{
  "num_hidden_layers": 11,
  "hidden_size": 448,
  "n_experts": 12,
  "experts_per_token": 1,
  "d_expert": 256,
  "d_shared_expert": 0,
  "hidden_act": "swiglu",
  "moe_layers": [2, 3, 4, 5, 6, 7, 8, 9, 10],
  "router_score": "softmax",
  "normalize_top_k": false,
  "routed_scale": 5.74,
  "balance_loss": 0.0198,
  "balance_bias": false,
  "init_std_router": 0.00842,
  "lr_router": 0.000628,
  "vocab_size": 16384,
  "norm": "rmsnorm",
  "norm_eps": 1e-06,
  "tie_word_embeddings": true,
  "optimizer": "soap_variant",
  "learning_rate": 0.00236,
  "beta1": 0.95,
  "beta2": 0.95,
  "batch_tokens": [65536, 131072, 196608],
  "max_seq_len": 2048,
  "train_tokens": 406000000,
  "max_steps": 3428,
  "dataset": "wikipedia_en"
}
Below are experts of layer 8 (counted from 0) of a mixture-of-experts language model. Rows are named router (the router's row for the expert), gate (a neuron's input weights, with its number), up (a neuron's input weights, with its number) and show model dimensions 224-335. Each number is 128 + 32 x the weight over its row's rms, rounded and kept within 0 to 255.
Before each expert's rows: "comes after" lists some tokens at least twice as common just before its tokens as in all text; "mostly gets" lists some tokens that are sent to it at least half of the time. This comes from a sample of Wikipedia text that the model never trained on. Tokens count by the router's weight.

# expert 3
comes after: "\n", ". ", "\n\n", "in ", "In ", "on "
mostly gets: "during ", "July ", "In ", "November ", "until ", "September "
router [107 107 183 119 142 123 186  92  96 134 126 105  92  83 107 140 150  36 128 130 127 171 108 197 106 111 112 118  81 110 144 104 119 142 143 149 167 147 131 112 178 132 100 103 137 138 155 149 120 132  93 106 123 138 116 140 141 128 174 111  78 185 114 128 101 120  62 124  85  62 138  78 111  68 158 103 156 134 133 109  76 119 168  99  87  98 166 191 162 141  87 155 136 137 107 125 140 125 174 144 111 132  86 119 162 113 157 103 126 101 145 180]
gate0 [147 134 178  81 118 153 183 191  74 204 117 126  83  87 133 139 109 138 134 105 185 136 169 135 104 132 139 152 153 124 184 101 130 116 145 137 107 160 147 129 140 140  90 118 127 137  94  92 133 141 100 130 164 106 105  90  76 153 127 112  97  82 138 161 114 130 110 111 150 170 161 101 188  95 138  92 136 113 159 122  93 109  97 108 116 124 143 115  84 105 151 136 125 160 152 188 113 122 154 125 110 160 142 163 108 135 100 133 134  78 136 160]
up0 [143 173 138 197 124 133 169  94  94 147 146  99  80 123 151 135 136 147 152 164 165 100 192 161 122 130 149 182 155 141 186 116 117 156 147  86  61 117 112 144 122 114 148 124  97 133 133 167  81 183 126 117 120 133  89  96 115  86  87 111  95 102 171 141  90 117 152 143 111 136 128 123 178 152 109 131 161  72  88  94 122 168 114 129 149  95 162  91 111 159 175 134 171 121 144 170 105 110 117 116 178 150 102 127 107 177 100 135 142 116 135  93]
gate1 [104 136 108 120 136 133 182 152 115 139 117 123 114 136 118 132 204 200 184 148 175 133  49  82 107 111 104 154 136 143 106 143 205 121 133 105  75 137  92  96 130 113 141 181  92 142 121 130 152  51 157  85 142  91  65  85 138  72  78 145 129 159 126 119 196 149 123 128  99  80 208 108 129 157 135 128 147 106 122 168 177 116  78 112  68 136 130 129  99  61  92 122 107  89 122 126 137  92 128 128 158  46 156 129 174 145 186 131 185 118 186 105]
up1 [101 131 126 111 134 171 119  85 172  79 153 107  78 219 109 129 138 180 146 133 184 163 125 125 155  86 131 164 148 135 121 136 119  79 106 136 103 112 146 137  84 172 199 134 117 106  97 123 127 103 149 159 121 140 125 130 129 100  91 116 160  71 128 133 112 124 145 141 141 107 131 109 178 145  96 158 123 110 164 177 125 108 131 159 152 136 142 121 128  87  51  94 111 178 175 111 142 163  96 179 141 147 161 147  96 120 109 132 132 122 193 115]
gate2 [ 74 170 127  78 157  86 178 156 147 126 166  95 104 135 115 121  90  87 187 134 125 103  98 151 123 125 162 126 167 133 107  94 101 103 142 124 164 115  61 134  69 165 139 105 127 125 130 181  66 170 109 101 122 134 131 142 215 150 182 131 172 189 117 136 137  97 109 142 156 127 113 152  84 150 135 106 121  98  88  90 128 187 178 106 108 125 125 128 107  97  60  91 118 117 123 128 109 150 113 145 116  94 131  70  91 146  93 154 200  80  84  87]
up2 [ 71 107 111 110 119 137 179 205 173 107 124 172 147  90 167 105 117  87 149 147  94 135 134 160 165 107 214 144 102 112 114 153 145 135 151 118 154 107 118 153 159 177 217 177  72 150 160 135  88 118 162 134  64 106 123  83 133 128  94  92 119 127 132 144  70 120 114  97 147  74 138 164 150 115  96 106 148 151 125 112 150 103 122 116 124 206 120 102 122 167 124 139 121 172 133 113 101 100 145 136 140 114  48 121 163 138 116  84 142 157  88 162]
gate3 [148 156 103 134 100 127  83 100 120 121  71 114 199 111 139 128 142 163 138 121  92 150 103 104 143  90 112 124 124 124 131 137 143  63 112 159  94 116  83 133 120 158 143 179 104 167 101 102  61 100 173 106 147 130 109 124 105 132 136  96 145 160 115  98 124 132 162 161  82  82 130 115 122 137 175  98 170 158 144 123  91 128  74 148 124 164 148  80  58  64 109 160 135 139 121  96 102 204  61 165  87 123 145 159 135 127 124 127 120  51 112  75]
up3 [167 129 120 161 156 115  89 109 106 134  93 144 194 119 162 132 148 173 141  86 200 132 116 108 139 110 146 171 160 134  38 169 153 117 160 145  92 120 118 123 145 107  83 154 104 148 164 105 106 126 102 151 152 167 163 118  41 154 166 129 139 106 165 134 172 129 114  95  71  82 125 107 136  60 160 136 150 137 135 152 138  93  81 106 128 113 161 114 167 146 153 185  78 156 135 139 108 116 100  85 125 111 131 156 134 115 118 173 170  73  88 116]
gate4 [119 145 127  92 126 160  68 112 136 156 132 127 130 152  92  63  89 120 118 126 134 194 201 124 158 113 133 204 195  94 146 164 109 166  29 188 103 143 141 124 101 140 105  81 136 150  87 103 180  79 154  34 109  96 107 112 121  89  77 100 117 162 135 114 120 145 177 134 138 151 168 124 165 157  98 134 114 127 142 117  82 101 150 135 147 114  44 112 163 126 178 162 162 131 120 121 154 130 134 143  99 148 147 142 127 103  83  95 109 102 108 149]
up4 [127 143 116 224  52 110 168 115 115 165 144 119 105 106 153 160 156 114 145 150 158 115 127 140 114 123  90  79  76 158 158  59 134 119 178  64 111 129 101 194 108 143  88 166  81 130 141 169  82 166 102 197 111 141 141 144  94 160 170 187 109  96 106 151 132 114 173 138 135 143 113 176 120  95 113 130 174 141 103  66 167 135 103 119 129 168 186 178 101 134  87 115 120 112  93 154  86 127 120 104 146 104 111 131 149 138 190 131 133 133 147 115]
gate5 [138 154 124  95 126 143 126 175 100 154 132 132 112  95 190 106 130 127  46 146 145 128 133 101 162 103  71 178 119  83  95 133 125 180 105 135 108 129  90 185 126 157 120 144 147 166 162 170  57 152  91 111 156 149 136 140 176  87 168 161 107 106 103 102  99 125 146 146 105  67 132 161 155 161 127  96 133 131 126 143 129 104 135 163 125  78 105 127  97 122 154 181  86  66 124 172 113 118 118 130 123  81 129  97 152 151 166 121 122 122 150 145]
up5 [130 110 142  90 196 133 142 179  90 135 144 113 104 109 147 122 149 138  41 160 127 130 139 121 175 131 110 125 177 100 100 177  77 170 113 128  91 106  93 133 124 112 143 111 126 143 187 161  72 135 131  66 112 129 114 133 102 129 163 174  86 169 119 103  98 148 147 154 140  86 126 117 160 168 102 120 141 112  82 124 205 131 127 136 141  88  97  97 121 129 148 174 123  69 142 168 130  95 100 153 109 144 140 125 189 120 182 120 116 140 155 194]
gate6 [103 112 131 149 145 114 162 111 137 190 129 163 132  95  87 114  89 116 188 141 103 155 149 129 147 166 149 141 116 107 138 141  72 141 105 127 130  94 162 149  91 169 117 108 138  97 104 114 147 165  72 157 119 177  53 113  95 135 128 113 151 137 124 142 115 108 153 105  96 125 133 107 138 125 112 159 112 146  91 128 179 145 125 147 116  94 132 115  99 118 114 128 102 152 132  66 158 127  98 121 114 126 117  88 120 178 128 116 169 124 151 121]
up6 [110 123 140 166 200 149 134 153 138 173 118 104 128  72  86  77 124 105 104 174 162 178 129 165 154 135 144 117 125 139 141  95  67 138  73  90 132  84 105  83 118 135 112 153 145  65 130  88 147 118  74 114 200 165 100  81  99 140 157 100 105 121 155 158 130 133 149 129 122  91 155 109 114  98 117 127 159 112 128 199 124 143 104 167 128 103 177 144  95  94  62 131 111 175 151  93 138 108 109 133 127 167 140 117 120 136 139 162 140 159  88 154]

# expert 9
comes after: "the ", "of ", "- ", ": ", "a ", "and "
mostly gets: "dis", "Inter", "Par", "trans", "Im", "sub"
router [116 140 138 110 112 137 124 162  84 179  86 138 178 139 169  93  79 114 120 218  64 125  94 170 181 106 139 100 106 142 157 144 152 111 149 158 120 133  83 191 103 112 122 192  87 160 133 103 152 139 151 131 152 155 109  71 178  94 136 147 104  69 138 174 178 194 189 158 107 158 124 166 102 177 109 128 144 135 138 155 122 140 143  83 152 143  87 118 108 140  87 163 180 110 124  85 140 154 159 144 151  89 154 185 150 116 149  90 113  61 124 147]
gate0 [117 117 130  94 144 110  59 170 129 119 121  71 133  83 134 121 117 158  86 170 136 157 109 144 138 130 156 103 168 122 114 147 127 122 133 131 126 120 106 113 147 122 205 104 161 106 178 149 164 171 129  80 150 175 141 102  99  96 125  52 154 167 164  75 151  96 159 170 151 170  88 138  80 151  83 155  88  90 158  78  50 147 159  97 178 127 170 187  94 111 123 170 115 142 107  90 122 128 148 106 139 170  89  83 177 103 162 139  80 114 130 108]
up0 [160 134 117 112 127 135 146 127 115  85 134 132 100  99 164  89  99  99 158 112 123 132 123  34 119 172 180  82 159 151  90 157 126 113 148 108 107 153 138 139 137 119 122 170 106 103  98 134 109 150  91 138 145 164  52 136 151  60 139 125  61 137 126 157 113 117 142 155 131 144  96 140 124 173 101 171 158  92 183 141 162 140 105 160 126 125  85 134 130  84  96 141 148 135 143 145 102 141  68 157 118 107 135 123 138 109 125 185 130 114 178 103]
gate1 [ 97 138 116 155 150 183 128 141 100 116 171 151  28 135 105 188 114 139 128 116 160 139 192 174 185 108 133 113 150 152 129  93 150 148  95 115 122 106 126 143  85 109  97 104 125 155 175 105 103 136  80 136 161  95 162 122 114 136 110 161 160 181  99 126 115 128 172 153 159 116 184 125 106 135  81 101 109 197 116  80 123 101 191 100 167 100 101 179 127 123  78 145 146 138  68 176 134 119 115 160 139  91 113  86 151 100 130 151 105 172 157  91]
up1 [137 132 191 184  72 122 125 104 138  88 118  24 153 138  91 120  83 113 114 107  75 140 121  57 145 142 159 128 142 140  82 141 159 124 195 139 133 136 134 101  69  71 140 118  99 119  73 122 109 105 153  71 163 126 143 141 156 157 170 149 165 129 108 146 117 114 128 147 105 141 137 170 132 121 110  70 189 144 139 130 130 108 117 187 124 147 170  92 162 145 132  81  91 222 128 159 143 127 133 157 141 122 133 121 118 161  73 110 187 103 133 110]
gate2 [133 169 167 107 143  98 138 192 191 161 140 123 124  57 137 139 136  38  51 140 169 146 180 131 134 141  90 153 136 147 162 157 128 129 204  65 169 138  66 128 117 167  88 133 107 157 164 114 109  89 131 180 114 102 103 122 150  85  90 163 108 105 111 111 127  98 150 125 112 183 141 123 166  91  96 127  67  90 175 139 162 136 181 153 147 140 161 202  91 124 122 186 158 130 117 149 162 163 125 183 139 123 145 162  92 119 133 140  99 177 134 157]
up2 [ 88 104 160 130  98 171 159 137 119  66 116 107 161  71  67 108 162 143  86 145 120  76 139  93 131 138 131 145  85 133 142  79 170 119 137 134 205 105 139 132  92  79 145  93 108 127 132  85 120 119 109 176 147  60  87 121  99 149 156 146 172 113 125 115 166  63 128 183  92 168 190 133 161 138 116 125 185 138 108 182 145 123 130  67 122 151 126 164 122 195 147 124 137 174 179 111 128 118 102 129 147 120  99 133 121 102 170  57 146 135 152 195]
gate3 [156  86 170 130 137 152 126 146 139 127 102 138 139 133 121  81 136 120 133 132 127 107  99 158 128 140 114  99 158 162 120 163 183  71  96 117  96 112 110  90 204 173 153 125  78 112 144 169 145 118 155 172 197 136 136  97 106 134 111  85  93 131 201 141 121 146 133  94 130  78 117 129 128  95  95 152 158 136 103 165  64 134  89 124 137  90 107 146  91 106 151 113 145 177  99  65 126  88  90 145 105 117 156 144 105 159 175 113 158 113 187 143]
up3 [102  78 139 114 130 136 135  92 141 118  80 112 155 149 156  70 111  97 161  69 123  98 128 130 135 100  93  91 164  98  65  92 126 129  55 121 134 160  74 101 127 127 107  88  60 143 159 215 149 148 108 137 151 153  87 133 148 165  85  94 118 167 153 138 165 123 120 133 140 112 101 122 113 122 102  76 172 144  99 119  74 117  64 142 134  92  98 139 102 115 129 179 117 127 135 133 118  95 151 170 120  78 123 134  97 158 110 143 165 112 209 157]
gate4 [110 194 125 144 144  78 172  59 182  73 175 156  87 116 133 120 145 103 161 103  80 158 102  89 148 150 139 172 157 141  92 184 133 134 115 162  94 150 132 130 158 137 116 190 128 104 107 135 132 195 127 120 125 113 147  75 148 114 114 127 141 129 124 109 135 156 140 146 137  62 169 123 149 189 122 139 149 167 148 119 133 151 146 104  82 140  98 126 136 114  57 134 155 112 111 113 185 124 124  51 154 118 106  70 121 109 110 150 132  79  77 170]
up4 [153 123 125 161 174 151  94 146 145 160 133 134 100 107 170 127 130  34  55 121 134  78 139 153 166 100 146 153 104  59 155 149 158 108 191 109 136 111 157 141 168 133 110 103 170 143  53 133 132 123 164  89 114 123 129  36 102 189 139 152 126 108 107  82 106 103 114 144 197 179 174 182 124 166 113 120 121 109 109 119 112 112 123  91 128 177 145  66 172 143 127 106 136  80 146 164 108 131 116 102  56 141 130 154 173 177 109 164 151 125 166  92]
gate5 [ 98 177 161 147 114  88 103 152 127 135 149 147 124 142 108 138 104 175 137 125 139 158 113 105 193 182 133 104 217 106 122 167 131 103 159  76 151 124 159  89 155 109 101 137 162 176  80 129 162 144  95 128 142 132 116 132 149 133 120 197 129 155  93  98 132 125 121  68  52 122 102 166 106  91 110 125 113 129  84 149 135 176  46 124 108  80 119  91  77 107 140  97 138 201 129 145 136  96 129 159 104 159 173 103 133 145 168 175  56 189 101 113]
up5 [132 174 149 122 171 104 140 160 151  89 118 107 196  89 116 156 111 145 128 135 183 184 151 129 154 165 132 155 229  84 153 159 100 129 156 159 131 197 108 109 127 114  84 140 120 174 101 126  97 126 137  75 126 126 124 133 109 169 130 118 143 145 157 126 111  70 159 167 105  90 168 127 119 117 175  89 130 105 138  93 112 137  51 165  55 112  90 115 172  99 132 181 174 133 198 128 131 155 151 164 173  98 106  81 152 179 148 112 134 142 137 151]
gate6 [ 56  83 168  87 137 135 133 128  80 135 134 135  47 174 133  95 180  69 132 161  62 108 143 149  74  99 112 103  72  91 144 151 145 186 119 158  81 132 126  43 166 122 146  79  99 118  94 124 180 150 102  94 160 166 144  90 165 152 119 110 104 126 141 109 129 135 126 178 167 118 139 121 111 186 139  63 149 120 103 110 113  74 112 114 137 139 120  95 139 163 107 148 111 132 146 101 113 110 108  93 117 131 113  98 142  71 154 130 150 129 130 134]
up6 [135 136 148 107  86 150 153 113 113 167 120 102 129 163 129  88 116 152 172 136 153 145  92  93 181 140  69 108 136 165 134 152 151 152 108 130 155  72  75 145 148 126 146 101 160 128 114 115  80 170 125 151  90  62 106 112 124 133 114 162 118 109 156 147 163 140 150  83 127 204 123 155 171 163 109  70 151 132 147 119 107 155 113 135 136 130  97 127 150 166 123 134 140 123 124 150 130 147 149 150 144 117 132 113 174 166 144  66  77  60 131 133]

# expert 0
comes after: "|", ".", ")", "==", " ", "==="
mostly gets: "|", ";", ").", "\n", "\".", "\n\n"
router [158 130  88 115 157 125  92 140 174 110 162 142 178  89 146 142  93 136 111 167  53 135 148  91 146 144 164  86 114 151  93  47 171  91 177 198 137 150 152  78 154 172 124 164 140 127 131 116 128 106  84 121  95 121 160 123 108 110 163 100  76 117 130  68 181  98 156 130 130 117 140 131  87 145  94 154 137 144 142 134 180  84 131 142 167 118 106  78 108 132 123  54 140 159 122 168 152 124 115  84 111  59 123 150 205 101 122 119 106 111 145 130]
gate0 [197 107 151  94 111 131 180 164 168 131 122 149  89 163 169 176 144  98  88 158 114 162 166 102 104 116 172 131 129  69 124  76 143  91  97 136  39 198 127  43 129 146 119 168 125 123 133 157 138 166 121 130 122 108 182  96 132 141 110  92  77  83 113 125 118 163 134 174 141 124 129 132 136 156 134  99 131 147 157 106 111 109 123 125 112 113  42 150 138 149 136 149 129 116 144  93 121 157  66 114 154  78 151 137 134  61 195 107 113  81 190 179]
up0 [ 63 112 140 127  95 137 173 134 131 110 102 107  69 119 184 172 102 144 103 179 109 145 136  92 115 105 161 132 126  80 119  89 127  87 131 122 132 122 146 118 127 139 124 126 146 157 120 130 130 158 100 121 121 128 141 137  89 155 135  88  90  62 105  76 115 183 126 171 168 133 100 124 117 156 156 105  66 142  40 121  88 100 125 120  86 134  69 147 180 136  99 180  93 129 106 110 143 106  79  99 154 136 149  95 115  71 180  76 134  85 149 125]
gate1 [ 17 120 147  96 143 151 137 138 118 130 116 104 101 132 159 141 130 111 141 117 152 173 138 116 120 117  89 124 154 186  72 130 116 138  87 117 121 123 108  94 133 120 126 153  89  98 129 139  92 132 137  93 144  82 121 160  66 124 129  99  86 151 143 100 134 135 163 128 148 106 122 150  54 137  78  49 102  35 118 134 175 158 115 135 134  23 127 121 124 161 112 148  97 117 110 118 119 148  49 124 158 137 198 120  92 165 163 107 160 141 113  93]
up1 [107  74 158  85 147 120 140 109 154 134 136 152 130  59 107 164 147 155 129 134 164 136 140 143 104 113 127 119 144 131  81  99  97 146 110 153 103 130 121  59 114 109 147 120 150  77 146 143 157 123 161 159 201 131  80 160 149 124 136 103 140 172 106  98 105 130 157 103 110 133 124 102  83 161 162  60 139 103 128 172 148 127  93 125 114  89 144 146 143 124 108 139  75 105  67 101 102 120  43 124 151 148 130  92  50 115 125 119 127 128 162 117]
gate2 [124 144 116 127 146  96 148 208 100 145 154 128 170 146 154  97  66 124 134  90 130 131  71 135 124 135 150 110 121 102 171 113 141  82 166 115 120 103 148 137 173 132 105 145 125 113 117 148 104 138 143 160  90 105 106 134 132 117 141 134  44 140  66  94 127 154 132 127  95 141 125 138 152 145  28 128 155 150 158  77 180 114 136 132 147 120 106 107 154 113  92 139 124  97  81 155  95  86 128 149 137 134 143 141 140 147  97 118  80 111  89 162]
up2 [164 121 152 157 116 163  59 113 159  89  59 136  97 133 130 159 186 143 126 134  90 170 158 129  88  87 106 135 126 157 112 135 111 121  82 139 143 105 129 108 119  97 149 143 147 132 161 132 126  85 121 150 148 112 135 105 144 123 122 133 177 127 176 133 127  84 123 139 125 132 150 124 139 162 176  92  95 114  97 156 141 190 121 123  84 152 126 160 106 153 177 103 125 133 156  92 176 187 125  83  92 120 137 121 101 135 181 142 149 106 191  91]
gate3 [140  71  86 112 150 164 109 113 114  74  84 131 101 178 110 113 111  55  97 193 114 124 105 153  96 164  79  92 180  82 158 118 121 113 121 167 141 196 140 171 147 135 202  77 105 133 108 150  86  88 131 150 159 131 170 112 141 106 145 139 134 143 186 117 147 122 136 116 141  98 110  44 134 152 119 107 100  93 116 151 123 135 128  89 126 116 120  78 109 110  96 119 152 124 161 105  70 117  96  70 168 137 153 158 103 175 108 145 129 109 124 135]
up3 [144 132  62 104 183 188 127 135 153 126  78 120 117 148 128 122 129  96 123 110 149 123 127 171 122 156 114  59 168 111 182 107 141  70  99 172 144 146 113 145 109 137 174  50 168 148 141 119  73 121  88 131 205 112 153 100 120 126 107 125  93 152 158 118 163 163 155 107 153 109 106  82 125  96  81 115  84  76  50 144 152 135 117 128 165 140 136  87 139 126 102 154 150 137 196 116  95  91 112  71 163 128 162 129 139 134 138 112 122 140  78 148]
gate4 [ 66 133 131 136 132  68 105 134 122 159 115 150 114 139 142 135 111 142 187  97 131 143 121 153 114 133 146 107 133  81 109 129 101 135 154 118  97 115 156  89 123 141 118 156 112 149 118 144 102 121 171 113 165 182 112 117 143 104 171 115 128  92 161 107 140 120 171  75 196 106  14 135 150 147 141 111  97 138 137 118  94 154 102 106 149 119 135 188 178 150 146  82  70 159 119 138  81 134 101 103 143 120 163 129 105  78 101 133 144 100 146 107]
up4 [104 118 109 148 134  68 155 154 135 117 137 129 178 138  96 180  70 166 208 165 184  88 149 142 131 109 160 132  83 137 113 100 144 145 149 198 125 111 150 163 132 117 116 183 154 136  92 129 103 122  89 142 165 142 112 179 117 131 140 107 120  73 171 130  96  71 158  88 151 146  80 152  92 154 115  63 150 151 166 171  82 190 100 129 109 187 160 159 137 124 148  84  83  98 174 149  69 137 172 129 156 124 173 181 125 114  75 201 119 128 132 131]
gate5 [123 189 111 154 139 134 122 161 146 127 112 104 134 107 154 145 145 145 106 143 175  68  81 152 165 111 159 127 126 128 139 122  94  97 165 122  65 112 113 158 108 128  86 111  57 111 146 137  90 144 149 129 145 120 125 168 183 143  27 143 142 115 113 119 157 134  64 159 102 140 135  99 100 159 155  86  77 194 192 136  86 152 122 145  98 129 114 107 167 149 144 169 166  89 114 175 136 120 139  84 116 151 120 173 152 159 144 146 142 109 180 131]
up5 [ 71 188 128  77 118 105 126 108  89 114 133 161 168 118 155 168 116 197 164 131 136 124  98 137 131 127 139 117 118 148 135 121  94 157 183 165  74 158  86 147 149 113 191 163  71 121 132 131  74 149 114 102 139  79 106 132 176 157 128 166 110 149 117 139 119  96  92 225  79 129 126 127 125 132 141 104 110 150 154 134 102 189 110 162 117 163 107 126 149 109 140 173 169  98 167 179 133 138 147  76 154 171 157 168 117 167 146 111 104 135 150 107]
gate6 [157 165 125 113 104 152 130 130 153 197 138 151 106 157 136 138 135 114 143 165  98 125 136 126  88 129 139 104 140  68 121 154 158 148 117 140 111 117 119  97 106 138 164  99 122 163 133 153  74 126 151 143 122 131 169 114 122  55 136 187 154 152 194 128 127 103 125 114  98 140 147 216 125 101  92 131  99 128 148 145 154  46  98 108 107 121 137 111 140 147 149  98 112 151 162 100 195 157 126 146 122 103 168 131 132 117 114 130  97 129 133 140]
up6 [166 134 105 145 165 184 115 146  92 113 155 155 142 135 143 122 113 142 152 130 113 141 120 144  96 139 122 108 112  96 148 112 110 104 127 128 102 102 135 156 105 151 127 111 121 159 142 134 100 150 135 155 136 104 155 159  97  90 145 217 193 117 200 120 111  76 146  98  96 106 136 167 180 106 140 169 109 149 107 135 109  74  98 117 144 153 142  28 134 165 148 118 128 122 116 116 138 173 105 122 193 140 162 194  66 195 137 104 175 134  94 137]

# expert 6
comes after: "| ", "–", "201", "The ", "200", "199"
mostly gets: "JPL ", "Win ", "Yes ", "Result ", "Nominated ", " "
router [107 107  27 136 148 127 136 144 107 137 136 176 108 125 109 158 122 128 112  99 131 136 128  70 145 125 174 146 164 125 112 103 111  94 115 154 156 116 157 181 117 124 156 157 139 191 116 107 125 141 168 155 177 149 119  90  96 164 105 151 158 102  72 122 123  58  98 139  99  85 133 200 136 113 113 153 113  62  73 137  90 143 121 182  88  73 127 124 113 122 152 153  99 153 164 139 224 147  43 112 130 103  93 112 192 167  96 163 137 124 134 129]
gate0 [120 187 154 118 150 135 116 177  96  98 145 121 102 130 118 134 153 157 196 164 161  91 163 135 155 217 150 106 170 177 150 144  97 113  91 106 119  69  91 130 137  64 155 131 172 150 163  93  76 134  82  91 158 139 114 132 197  87 128 138 148 102 123 172 109  95 150 117 181 104 116 118 143 141  95 155  83 109 156 166 173  74  92 164 121 139 113 107 118 124 127 145  96  71  88 172 158 138 169 154 117 110 132 109 177 141 157 148  86 127 104 141]
up0 [126 172  88 132 130 203 140 135 110 136 122  75 145 128 103 139 137  90 187 108 128 132 146 123 136 154 100 142 163 181 103 159 136 117 101 111 107 101 124 153 152 186 144 149 123 125 174  97  51 125 132  99 160 101 135 133 162 138 119 149  92 153 152 138 129 102 110  87 142  72  90  67  81 123 143 139  71  99 116 116 120  63 127 172 134 156 200 157 140  99  97 133  80  72  64 166 129 137  81 116 119 152 104 139 154 137 173 144 111 147  84 114]
gate1 [136 158  75 212  75  85  90  89 129 156 126  80 178  99 164  75 184 148 136 147 160  85 129  50 129 171 150  95  76 111 168 152 134 138 133  94 149  58 136 136 115 143 147 134 151 137 133 126 130 160 133 168 168 126 149 119  80 101 116 131 137 103 143 149 139 106 141 140 117  99 140 120 189 149 126 105 177  81 162 110 137 150 149 148 119 167 119 106 105 114 115 161 188  78 127 187 109  94 130  72  97 126  79 121 145 159 116 133 127  20 124 157]
up1 [136 156 155  81 194 184 168 184 105  93 158 142  79 135 114 155  75 123 147 115  93 125  64 164 126  70  93 126 161 151 121 141 120 143 102  83 129 141 116  99 121 140  88  95 117 123 145 129  64 105 109 130  83 153 135 144 165 127 158 140 137 159 102 117 181 158 100 117 149 156 122 127  61 107 111 155  58 196 139 155 115 110 119 157 153  67 128 151 139 147 117 138 153 144 108  81 164 151 137 168 149 150 172  91  78 113 109 122 113 249 141  65]
gate2 [129 105 123 142 181 125 141 143  99 141 136  88 109 101 168 191 130 141  87 145 139  95  57 116 139 139  77 158 121 128 157 113 135  92 120 107  33 106 103 146 138 199 103 113 148 163 141 127  85 113 147 171 107 132  68  94 127 119 137 107 130 102 137 169 121 149 147 128 161 168  69 114 165 151 158 113 121 121 155 114 179 137 162 157 152 162 122  98 140 123 108 118 126  91 144 137 156  99 105 173 101 135 146 125 216  90 124 166  79 113 130 178]
up2 [149 168 111 127  71 130 184 149 120 126 115 105 129 157 126  81 132 147 130 136  97 147 212 162 156  88 138 149 138 135 140 149 115 107 142 148 148  55 123 196 148 120 117 157 142  68 112 121 102 130 153 211  99 114 163 168 131  96  92  96 131 137 149 113 115 172 173 142 144 112 117 103  99 121 122  95 160 147 130 133 105 178 138  93 203  99 129 127 130 141  95 116 120 147 133 103 153 117 112 186 208  92 157  69  90 208 128  60 139 140 119 156]
gate3 [175  92 222 162  76  85  87 127  93 107  52  63 129  98 171 104 104 106 130 132 162  72 118 110 135 146  68 105 119 136 136 100 135 157 110  74 133 111 166 146 114 109 138  89 121  59 136 123 122 123 118 155 161 102  79 152 121 123  65 129 172 145 121 214 160 114 151 140  90 156 136 121 143 145 139 108 114 177 125 131 172 112 109 126 130  97 199 176 112 152 157 152 160  74 118 144 148 180 109  85 120 189 107 118 168 116 119 134 123 121 160  76]
up3 [127 127 113 153 179 132 177 116 146  67 174 212 147  83  98 134 165 144 151 161 135 196 171 171 175 104 121 137 135  86 125 106 100 140  82 126 121 151 103 151  76  62 141 146 172 164  97 172 125 156 136  98  87  70 138 175 137  97 165 115 107 183 170 124 140 152 140 166 136 136 115  90 125 107 152 149 147 137 143 169 126 106 111 180 107 139  83  76  95 101 131 110 123 112 182 166 117  81  94 150 211 145  60 123  88 153 106 127  82 111 117 138]
gate4 [ 79 169 128 158 149 182 115 183 163 101 132  98 168 135 139 144  97 136 112 173 142 136 123  88 166 165 134 166 164 180 193 162 124 155 125 151 117 149  83 135 122 143 162 158 134  84  88 114 146 129 133 146 139 126 131 154 159 155 133 139 111 150 162 125 127  92 144 159 135 110 148 160 137 116 143 166 135 127 114 193 131 188 185 109 144 132 126 135  96 164 136 157 125 151  94 165 119  68 101  65 160 160 164  95 162 126 172 171  58 185 146 194]
up4 [128 117  87 103 115 151 125 172 123 138 130 149 126  78  99 218 155 106 143  69 140 173 105 104 123 157  70 115 152 174 145 143 134 123 127 139  76 103 159  98 121 197 179 132  82 132  80 184 174  76 121 134 140 149 108 160  98 177 133 155  95 162 160 173 145 139 172 119 133 138 103 138 156 136  91 143 139 153 110  96 135 135 154  87 127 166 140 202 134 124 117 109 123 179 109 156 170 116 125 145 151 168 163 140 177 155 130 137  90 176 119 162]
gate5 [125 119 174 160 117 144 121 120  30 109 127 106 156 112 109  84 165 166  87 133 132 114  49 124 186  98 180 102 169 132 159 127 122  77 162  81 114 138 161 125 125 157 110  86 124 131 104 148 118 101  54 105 146 119 110 118  85 132 126 149 155 171  63 114 120 196 112 120  77 160 122 165 148 143 129 173 148 138 143  92 213 125 144 121 140 103 116 126 130 121 104 147 196 131 146 113  77 159 134 114 163 171 131 147  84 144 125 137  70 139 138 129]
up5 [153 130  91 132 144 108  89 109 139  81 152  76  86 116 134 133 131  86 143 162 171 173  96  92 167 140 147  88 114 112 147 145 169 114 155 107 166  81 132 123 138  71 137  56 117 123 136  78 191 112 118 159 163 125  82 156 195 149 155 144 125  89 116  95 116 252 165 154  87 109 139 109 149 120 122 104  83 149 155 177 125 165 109 105 108 163  99 128  78 212 105 143 145  86 176 162 118 144  91  64 159 119 181 134 112 139 140 103  89 100 160  94]
gate6 [ 98 107 105 111 130 128 138 177 137 170 113 165 124 168  53 153 115 117 153 150  85 110 112 142 132 102 104 103 199  87 159 159 148 152  71 151  93 149 190 151  80 149  65 124 103  56  67 166 133 135 154 121  80 113 181 144 155  74 124 134 126 125  86  92  65 119 156 120  97  85 148 245 106  79  67 146 163 120 134 123 121 123 187 152 125 107 170 109 120 128 104 140 135 119  65 125 134 127 131 145  86 125 122  98 137 117 100 152  96  77 180 192]
up6 [ 77  65 132  82 177 100 138 157 100 118 116 169 137 123 127  88 118  89 120 159  92  76 131 164 137 132 153  78 157 150 153 103 138 144 110 129  63 163 117 132 147 105 109 129 141 166  99 123 119 135  98 148 117 130 171 200 225 143  93 131 130  66  76 140  88  73 150  76 101 135 130 164 129 121  85 126 137 141 139 158 170 140 150 151 120 106 129  65 164 123  94 121 113  88  70 105 122 106 137 114 132 130 134 144  41 100 116 101  94  85 107 116]